{"num_hidden_layers": 9, "hidden_size": 192, "n_experts": 192, "experts_per_token": 4, "d_expert": 96, "d_shared_expert": 0, "hidden_act": "swiglu", "moe_layers": [1, 3, 5, 7], "router_score": "softmax", "normalize_top_k": false, "routed_scale": 6.93, "balance_loss": 0.0026, "balance_bias": true, "init_std_router": 0.0235, "lr_router": 0.00042, "num_attention_heads": 6, "num_key_value_heads": 3, "head_dim": 32, "vocab_size": 16384, "norm": "rmsnorm", "norm_place": "pre", "norm_eps": 1e-05, "positions": "rope", "rope_theta": 85500.0, "rope_fraction": 1.0, "qk_norm": false, "attn_scale": 0.177, "tie_word_embeddings": false, "parallel_block": false, "init": "normal", "init_std_qkv": 0.028, "init_std_o": 0.028, "init_std_up": 0.028, "init_std_down": 0.0, "optimizer": "adamw", "learning_rate": 0.0011, "lr_mult_up": 0.901, "beta1": 0.95, "beta2": 0.98, "lr_head": 0.00751, "warmup_steps": 415, "schedule": "cos", "final_lr_fraction": 0.1, "batch_tokens": 65536, "max_seq_len": 512, "doc_mask": false, "train_tokens": 462700000, "max_steps": 7061, "dataset": "wikipedia_en"}
Below are experts of layer 3 (counted from 0) of a mixture-of-experts language model. Rows are named router (the router's row for the expert) and show model dimensions 0-191. Each number is 128 + 32 x the weight over its row's rms, rounded and kept within 0 to 255. Numbers have three digits each.
Before each expert's rows: a language model's description of what the expert responds to. This comes from a sample of Wikipedia text that the model never trained on.

# expert 18
Word-internal pieces of Slavic, Scandinavian and Germanic names and words, such as -ov, -ska, -sson, -borg and -ović.
router:148101060171111172133147095119122150134121105126105171126126128120115117098156177088132133184124127167069121110190135156172186124157143095142116134159146082113179151194063102107149176131121157139128114149084140140166168125115089112115171164079110061124148113054137097074123175105118185105092099051172136128138165193155120154122123107115101085095145145124132136143185148077130105133154138142143129119117139132086093132198066125113079110161188094157120139132080129204171143078060140096086087141095105187139153137124125102117175089125091054097122114163152086118102129126128159098

# expert 30
Main verbs and participles right after which, that, who or a comma, such as gave, received, following and caused.
router:120104192172113139114130207110146108131096088166066078166143102127117091170152095142132082142158134130160157166152146100146134078128068123107144140182160105086100101146132130119166104163153069168165121163170191131168119070180140090093119135140171120182177104064124095124174118185148169144114139095145129142153160089095066123092139098104091147129155146140088087162167150169081101088074131195157109153145124154120105154156107172160142126130180170126115181157131061138082146134144097121157145156065110169157142129069139115123122078137142123081134128161146164045110107125103153156

# expert 56
Words and symbols inside table cells and their end pipes, such as MPC, Spacewatch, Role, Pts, TKO, minus signs, percent signs.
router:105096157135160133179175186088156094122137136143147122103085145137155109098086124141153154150147107123126126126098151132123126184140178139136139125119086094105167102109202129112120104152134101119139154164082132065117148154123140141091085112074097181113101086161140132148181141099108151119055073049159068158122049110100133144150126066074088192083147093145167106093165094148126167150056102132163076149124126150113112115155127163138155155115145147138133205028125104151124163090106187135106153098111148092160082140115128172097100085112107111084138182127127052144118125146094131087

# expert 47
Spaces and pipes in sports table rows, with position codes like GK, MF, FW, LB and country codes like ENG.
router:109122135120153139124084129140162084147066158199156135066120105084075140142148125146135139150130094153107090088113086159106240199146124092106109114118069161134103113161114125138070109094159176148112145101119133099041155147184094119080167166176092133143118176122123181108148125065117127130094097139165093173179121114124130088130120080099169077191139136103116135148104156081185133177100100138141132133135127122115121107144150138087180083112130156153129078187129148191106164108070132096172105131072101133113092147075145122151179177160151094107080148129119104160122125174126110155

# expert 59
First words of new sentences or paragraphs, such as He, These, Although, Most and Very, and the paragraph break just before them.
router:051112142074119084151136156104130152078134106090156135104129106092208151098139179128137085122084152152156096161142126127131094155140123061090135127102153095170083135142171047100147176125124069119127138112151058071201111122150114087142128137125148083147119060093146131144082185124101139102128186108074089120093091112082138161092087091106128140127165122144094045155138133143094107090130129112128155099092133176103138158136074183101138164131119126107146171135142079106181068104149190159141162096126096120151147136120143102105043103127096103140134133131148103096167112154094142202

# expert 22
The word the, mostly after prepositions like of, in, to, and in running prose, as in the village, the other, the mid-1960s.
router:158123077107120102095087120133145147128132121099074124137083097060132160142136145176172106152163150130160173096157126141155083165096058121169165147055155128110085115149126152141148136142122143138108107191136163199135077183125146157141127061138123097134196164106103084117115130107172126075119141141104098118147133135195203112148111031111140144147125154120159117178122204080145112149161128138084121113167143104129082117195148109063112144105118105074172074131095087190159162083085113092139128086129120168118137133113148136185160134153109106089177133155074162134096111176136118126

# expert 29
Suffixes and words ending a table cell before a pipe, such as Replacement, Residential, Cancelled, Nominated and Won, along with percentages.
router:091166104143087203197125165079120159202105154165152135040127106093116117104103120153173214153132163120120112107115162122112134135170144124101125152101099126097072129113107121137145134090147080181092121085145131145092173106107132074122135126125138165132101127110106139088178105064134153165119119096134138168139141126067086158139172127059125102127171103133176054070145115158122124082107085139095132201114073153117081122132141107167136161162157143119138133135124081128119178098137154085075094205072149091126133157131104133129112149153122174096140144154174132109087122131064208120

# expert 11
Periods, commas, semicolons and paragraph breaks that close a sentence, clause or table cell, especially before a new sentence starts.
router:116143103098102162121128107122072190105133171103137114155122118115168085179190155110177158114117151132095163142117125109079109125172148114138087083110118160136155148085139139103132119187138153124168145195154119095125105101098168153110066118080130111157111125150135170149077163116138159153111172126143112075082136150168161099127147160167193176116113070118120089139138088138117163113112173102184145167178111087111106158194080105100125101082147169131149084144151175090158173117133178089138085125154155159104103097092171115134033114120131155100092156160111071079207124096085085071

# expert 21
English given names and surname fragments in rosters and cast lists, e.g. William, Bill, McC-art-y, Raff-ert-y, -ton, -ley.
router:122133130072115188114136094145115102147109137193172142094104122157094113110109141080122125123141160171131112133180159167088149115149156169092148129102213182198076137118170148123121061081085157114191108094103145050131166161088117079131210127095079116115066117110142221156122119089119127097100141149129102096092177145120103091122111139133107103192159128116129147131146126121106095145082137181086144155124157110173121109188136059102111105142121194138129180128071090135111121139072161139155139093124084140102094101120129162154135111111061146122107143113114164185091116110083119104

# expert 45
Inner and final pieces of Georgian, Slavic, Germanic and Indian surnames in tables, e.g. -ili in Tatishvili, -berg, -ingen, -elli.
router:071148112146059149176088068102147085174083111137108141101102163072071098168191138162164122119131164177184127089150137139039115049150158115140186158105139168155144174161090104128131126056141163135084159127158157136117122125097123138080144159168143125126135183108165150112110120096146131093140119113122122196102165127148075121133099060114118099128189087113112093124115099087131158147152144113097152093122167124179141117102107105072153102150135091181154126140106108168141179091051140124079099088158130189156085092152121096171174134117100110155111088162124108139089114161122156107

# expert 34
Subordinating and linking words that open clauses in biographies and narratives, such as while, when, after, before, but, until, to.
router:113150130147125122132157099144123148155139104096152110165156122135121158118114136153110108142135141148117076066166128116131128094102143114132164141104151093130124123072143124177156119192147107140160157135166143137176020162146132137103166144065171118191095097194094164115085124160160157116136141169164156120169073091134170149116156088139148099152177137132075086107179100134090137123106131139065103104172134137156114102159165135173112090184056132138115144140201185076173151056162136157147112155069041188133168103090136094144134174159156156143127119094134126110089065092088096103

# expert 16
Word pieces ending Latin species and family names, such as idae, aceae, ensis, osaur, plus species, moth and found in biology descriptions.
router:178169081148068048088109152085144061144110153130108151179086093077114143076202137163126120131161075167125153201089159157162116124125138090159117077101159142099072146167147082183113137165171083117127168092156179136107142130120152093141145096153122140122113152147085114069151149166110104161141229140094134098105163170117086136178098130095113149151089070148133082066100158138152141136107185108106131122134126094139157106144131119155098116106162141156139123133167149119132120110112109166124173148138140138157158167117120093126171151190107152117116157215153181113139147174166127180

# expert 51
Personal first and middle names and the surname start that follows them, in election, sports and biography tables, e.g. Charles, David, Philip, Leon.
router:106126192133115129130113081128146136135145103162198135155101142106168125170148112123124080196141108124108175083121162177062112114100171180152069170124159148197097142116072173134103070092106166116182061154127118103100190154069154106121118082104111107145072206119113158120143103063158142135120125155142173093096140118097164089113146141182083105166171135074110186183132178080154110204134138106141135177128185110149098091159103124140132116143155133169062080129124120123096160114125125119136084118128097130119099128145171116170118119159129118155119102128157100126083131163058158118

# expert 50
First token of a table cell or line, mainly (# reference numbers in historic-places lists, plus The, MPC, °W, Episode.
router:138161189180119137150170135069122138059128095157115162109116175154116143119084131103123191170148143158128128075117124172134180174132153154163087186104092128092102059154136184117118191061081138132151133112124175125059088177129149076120162139123142141145173137189143104151161096089118192123070139091099133126154127156137166126135145100125126165102093098120116121096118149135161110070145091125116131181131129131110039114101104163100156127128096071082135120095119032153108153141129164123082175188089137092118145145088153097135158173152114140136144129172159122119149093206153101127

# expert 0
The -red in past-tense verbs after a doubled r, like concurred and spurred, plus dates, numbers and dashes in pipe-separated tables.
router:099097133109103129182064111100197095134108142117121134120078081086168140101148127146134168111188144204130099116165133125109152121087057054202108176117096096113113138119105187122140086116114104144107146134156135092124158112142059163170135090158163142129098199123111130108082051111211119144125160104102134064128178138068108107137169094127133127179176165111154096097167173147108121135127118168106167135155181155120139148162140135098158144079126146150136170183140123140132166119103106134103099129110137082068090121121096136141163155130148128109083124193217143133086124172100151121

# expert 62
Month names and spaces in birth or listing dates, and first tokens after article title headings, like (3 June 1943, November 12.
router:134129133194141115118151107137102176051107156144107169046170123202133124126112069162101206152158182147115184136101110128165098122107101145089136105120130139128118118198158119172091142113162130149111121091095126152104123080155141119150133151132069123108140073133126185156138102106090151138109150176068135140129055138168103152098129138124087162160057096149191117127154153125158125113160099151138147075155130121138104123138132167140104199145114148043076186156101103140099092166159147092110159156141154175069135128155114151115133190152173107150163066194147159108152115159168131109

# expert 23
Letter pieces inside chemical names, gene symbols and database identifiers, plus pipes, degree signs and numbers in data tables and coordinates.
router:156099049104050158122124044098126122112154172134115076135117134123149159158132172159193134139166122174150130140147078105102178177089132160174128193136122114128118157174114115116144147082110145109133173115069129134061145124116096110132123090128143167164090122123088158091114090081148116131089169126131111166113134170090187133142162153079152139141161156066134094123076131155154112118108144153084132125132185131144143132109132085099144073110166108099103106158204084148094104105054123143053197176088078120117126118137160122130148194141110162114073139176177142186143131172109118124

# expert 43
Bare space tokens before years or days in lists and tables, plus list labels such as Preceded by, Act, accessed, Dept.
router:146095180145105138119185121046120168125148153103114120146139119091076163111089199140082166128131120137073170140119122101142123173111064151132065136100162117124153133160179125148115139166102164082096110077169140106145074052146157122158163206113072168142149148122114131126135133164120127153150127138093126107112176114154131122131113144102157126169126159127125121162118104174096115129112073163140155141148120179173130084140118183126072205190111095207129209173086126107137154076166067109108167171121162134083107123150192074146141144135123132117078140187152163125133121136160097096

# expert 24
Inner pieces of German compound words and titles, such as -ung and -ut-, plus Austria, Austrian and the digits of years.
router:124079087108173180126069092105121180160148168085118152116120088138133085118124126109143157133066155175135156074113163127112109103164115187150147165094132125105134117136157184065163160141126144085084114114089131100159120091097162101141169192132108108103117090164127081149165091147088118076131093089086136142113169164140140143128161154102104133195085124127202168084132127094140093081158128152168123124098065101121145088163096180147127174190130089118166089117105102087159090076136148159098115093100168185084178129081117115082125146181091105117118115139216113144113155102182138103

# expert 53
Word pieces inside English surnames and place names after a capital onset, such as Boehm, Bowden and Blanchard, plus Hall, Road and Wood.
router:122138165095105125162148070171168125150133151075157111148174125142161168133157098129128125138113132124142103130127173130093108120133208170182133099145079139163111160105132131134164133125074147173154141157097107145146200088075119056160139176167090146131118129050167134162171075098122143122123064148152089173119111133111131150162096164133187124166180105164134085097112191103123120136123104164136133164191118098103131123165173089122159128127119127140087139069154125109152140168047138196151137096118140159098094157141126157147091174078069130168114093081090129228101142113091110090

# expert 41
Final vowel pieces of Latin, Spanish and other foreign names and taxa, such as -ana, -ena, -ua and -us in species names.
router:118101127156143172135120062091072154168136148108117185120069099086155087217137142143196103117163166107129136124121163150123078160185137085097152144130126140093142141142105165112170148072111078113179138142128140127142085182081134134115173076107097104131146128149134151103139099065176176162123160111173161075161162143181122120109105146125092169153143104131157123102080122153128153117100171096181118180135120089155112106167083083156163135120108155075186117172116148121185101122070108076138114107097131144135179137096097087076095111179127118071069182129138131109102159120096200139

# expert 8
Time qualifiers such as Early, Late, Middle before geological or historical periods, plus Synonyms labels, table pipes, and · separators in lists.
router:130097143116073116191087106104217111135126158197097102062131124139112190155157128106172127118159071150135174157134121137135119131184089148169189106160104113132117155128118114167114147149161132164145148116102127149134132113133168151169094151088093129146123105147110115104082091058181118094082126073137063147155101080145082083129172096103142117117145100133198089056131143152171177088098148115086156148110137119066143142133117176098124130125130114124116061106177105117161133093116102105121156181132114094124186188077128108159214128133163175106107123145130084178136137188174152131

# expert 1
Word-final pieces of names, nationalities and places, such as -ian, -yan, -i, as in Sloven-ian, Barsegh-yan, Indian, Lanka.
router:127109121212139139152150085107094158121139127123121122084086127121174115162177124213055162161170111142084193153088100128095156117166096096136129130127167143089121145126111073107123174091164096128076137107140155168125112156084121091133105095160104113088177143171127088072141159078136087150130142141144101095173204164111124101146109107142174147101135113149156113193062105101162094134165190141115107178113194119172117134092113061162136104128157099144135125151174137155129115061125114110082097111085112133130187109108117101117156164114109105143135067121132114066124159207181171130

# expert 27
Single digits ending numbers in sports and statistics tables, such as attendances and scores, plus cell pipes and semicolons in lists.
router:121101077124127122167146101092104098129164138101119099106100090145099148168144156156166160116148178145130166117135128097112113117135124132171104130110145121113165100093128177142067129130198119140105076169168130158161187116048134116170129125143172168123159122107102173146081145090098183151132138162168159070124130144114128159108178124203192074179122139162142129158096128096128098119171092151164118098182121130110132142117174145165122085180136151170179181070171147119139159079124141117166112135047083100190174123120091146154141135091093155097113137099179118079156212104140161201

# expert 46
Commas, and occasionally dashes or bracketed commas, that end a phrase before and, which, where, or before a location like California, Berkeley.
router:140104097121206159160087124152123092129157140127077102186086090085139118153149202161145116111166169147117149136144181132113110086078107140156114123136171113107128154090111107149119109156151122130094087138090102143131074083110182171173117149156161117202146113148147051163088168145150152105110085112148069091141164121166157125123187104137195099072106135166114120093097160099176149127142139165132146124147075088132192107115161094139106082144121133114208104084137192147108125116160069142158145144206185091126120080121102138163125077138122116129087099090094124111173195108112105150

# expert 2
Articles and subject pronouns after verbs like is, was, as, such as the, a, it, she, their; also stray name pieces.
router:172124146160094126098164103154154140147132155124137172068115098138128076107209075181081173154174132131148150067137102090127103198133118165100127173127061156118116129127112113146140109049129098192161157145158186147086082179130128145102150092096144096095115179154148174046159124090136118159104147165121157163131107166147166130150113162076159141109115144122142135124121121163130112126170136145073124150136093134185042133099183132074147140143098117093095089154089123130119164156075108091076140192058133134125150123167099140157137110139131131087090135170174098128178096152093091111

# expert 49
Adverbs and auxiliaries after was, is or not, such as also, later, then, been, previously, newly, recently.
router:115125060110168149114095128109108146125132161102124096148101126093145149111148169194143133084083131126145091170174137088152084112168152174085190115157081142126115108101142062127137100146185116133165145132109135127120122157082147138160113094147194130113159056140094127108133075141144129122102130099103068101153107104141168151156164121099097155101122125142122128181147137164093141097065133211164050094192110121166115121130141122200187138131161051126130134153115173050116063176183105095124129119109111185136163162150143137071179099137100145111102138122152114113138081065138155187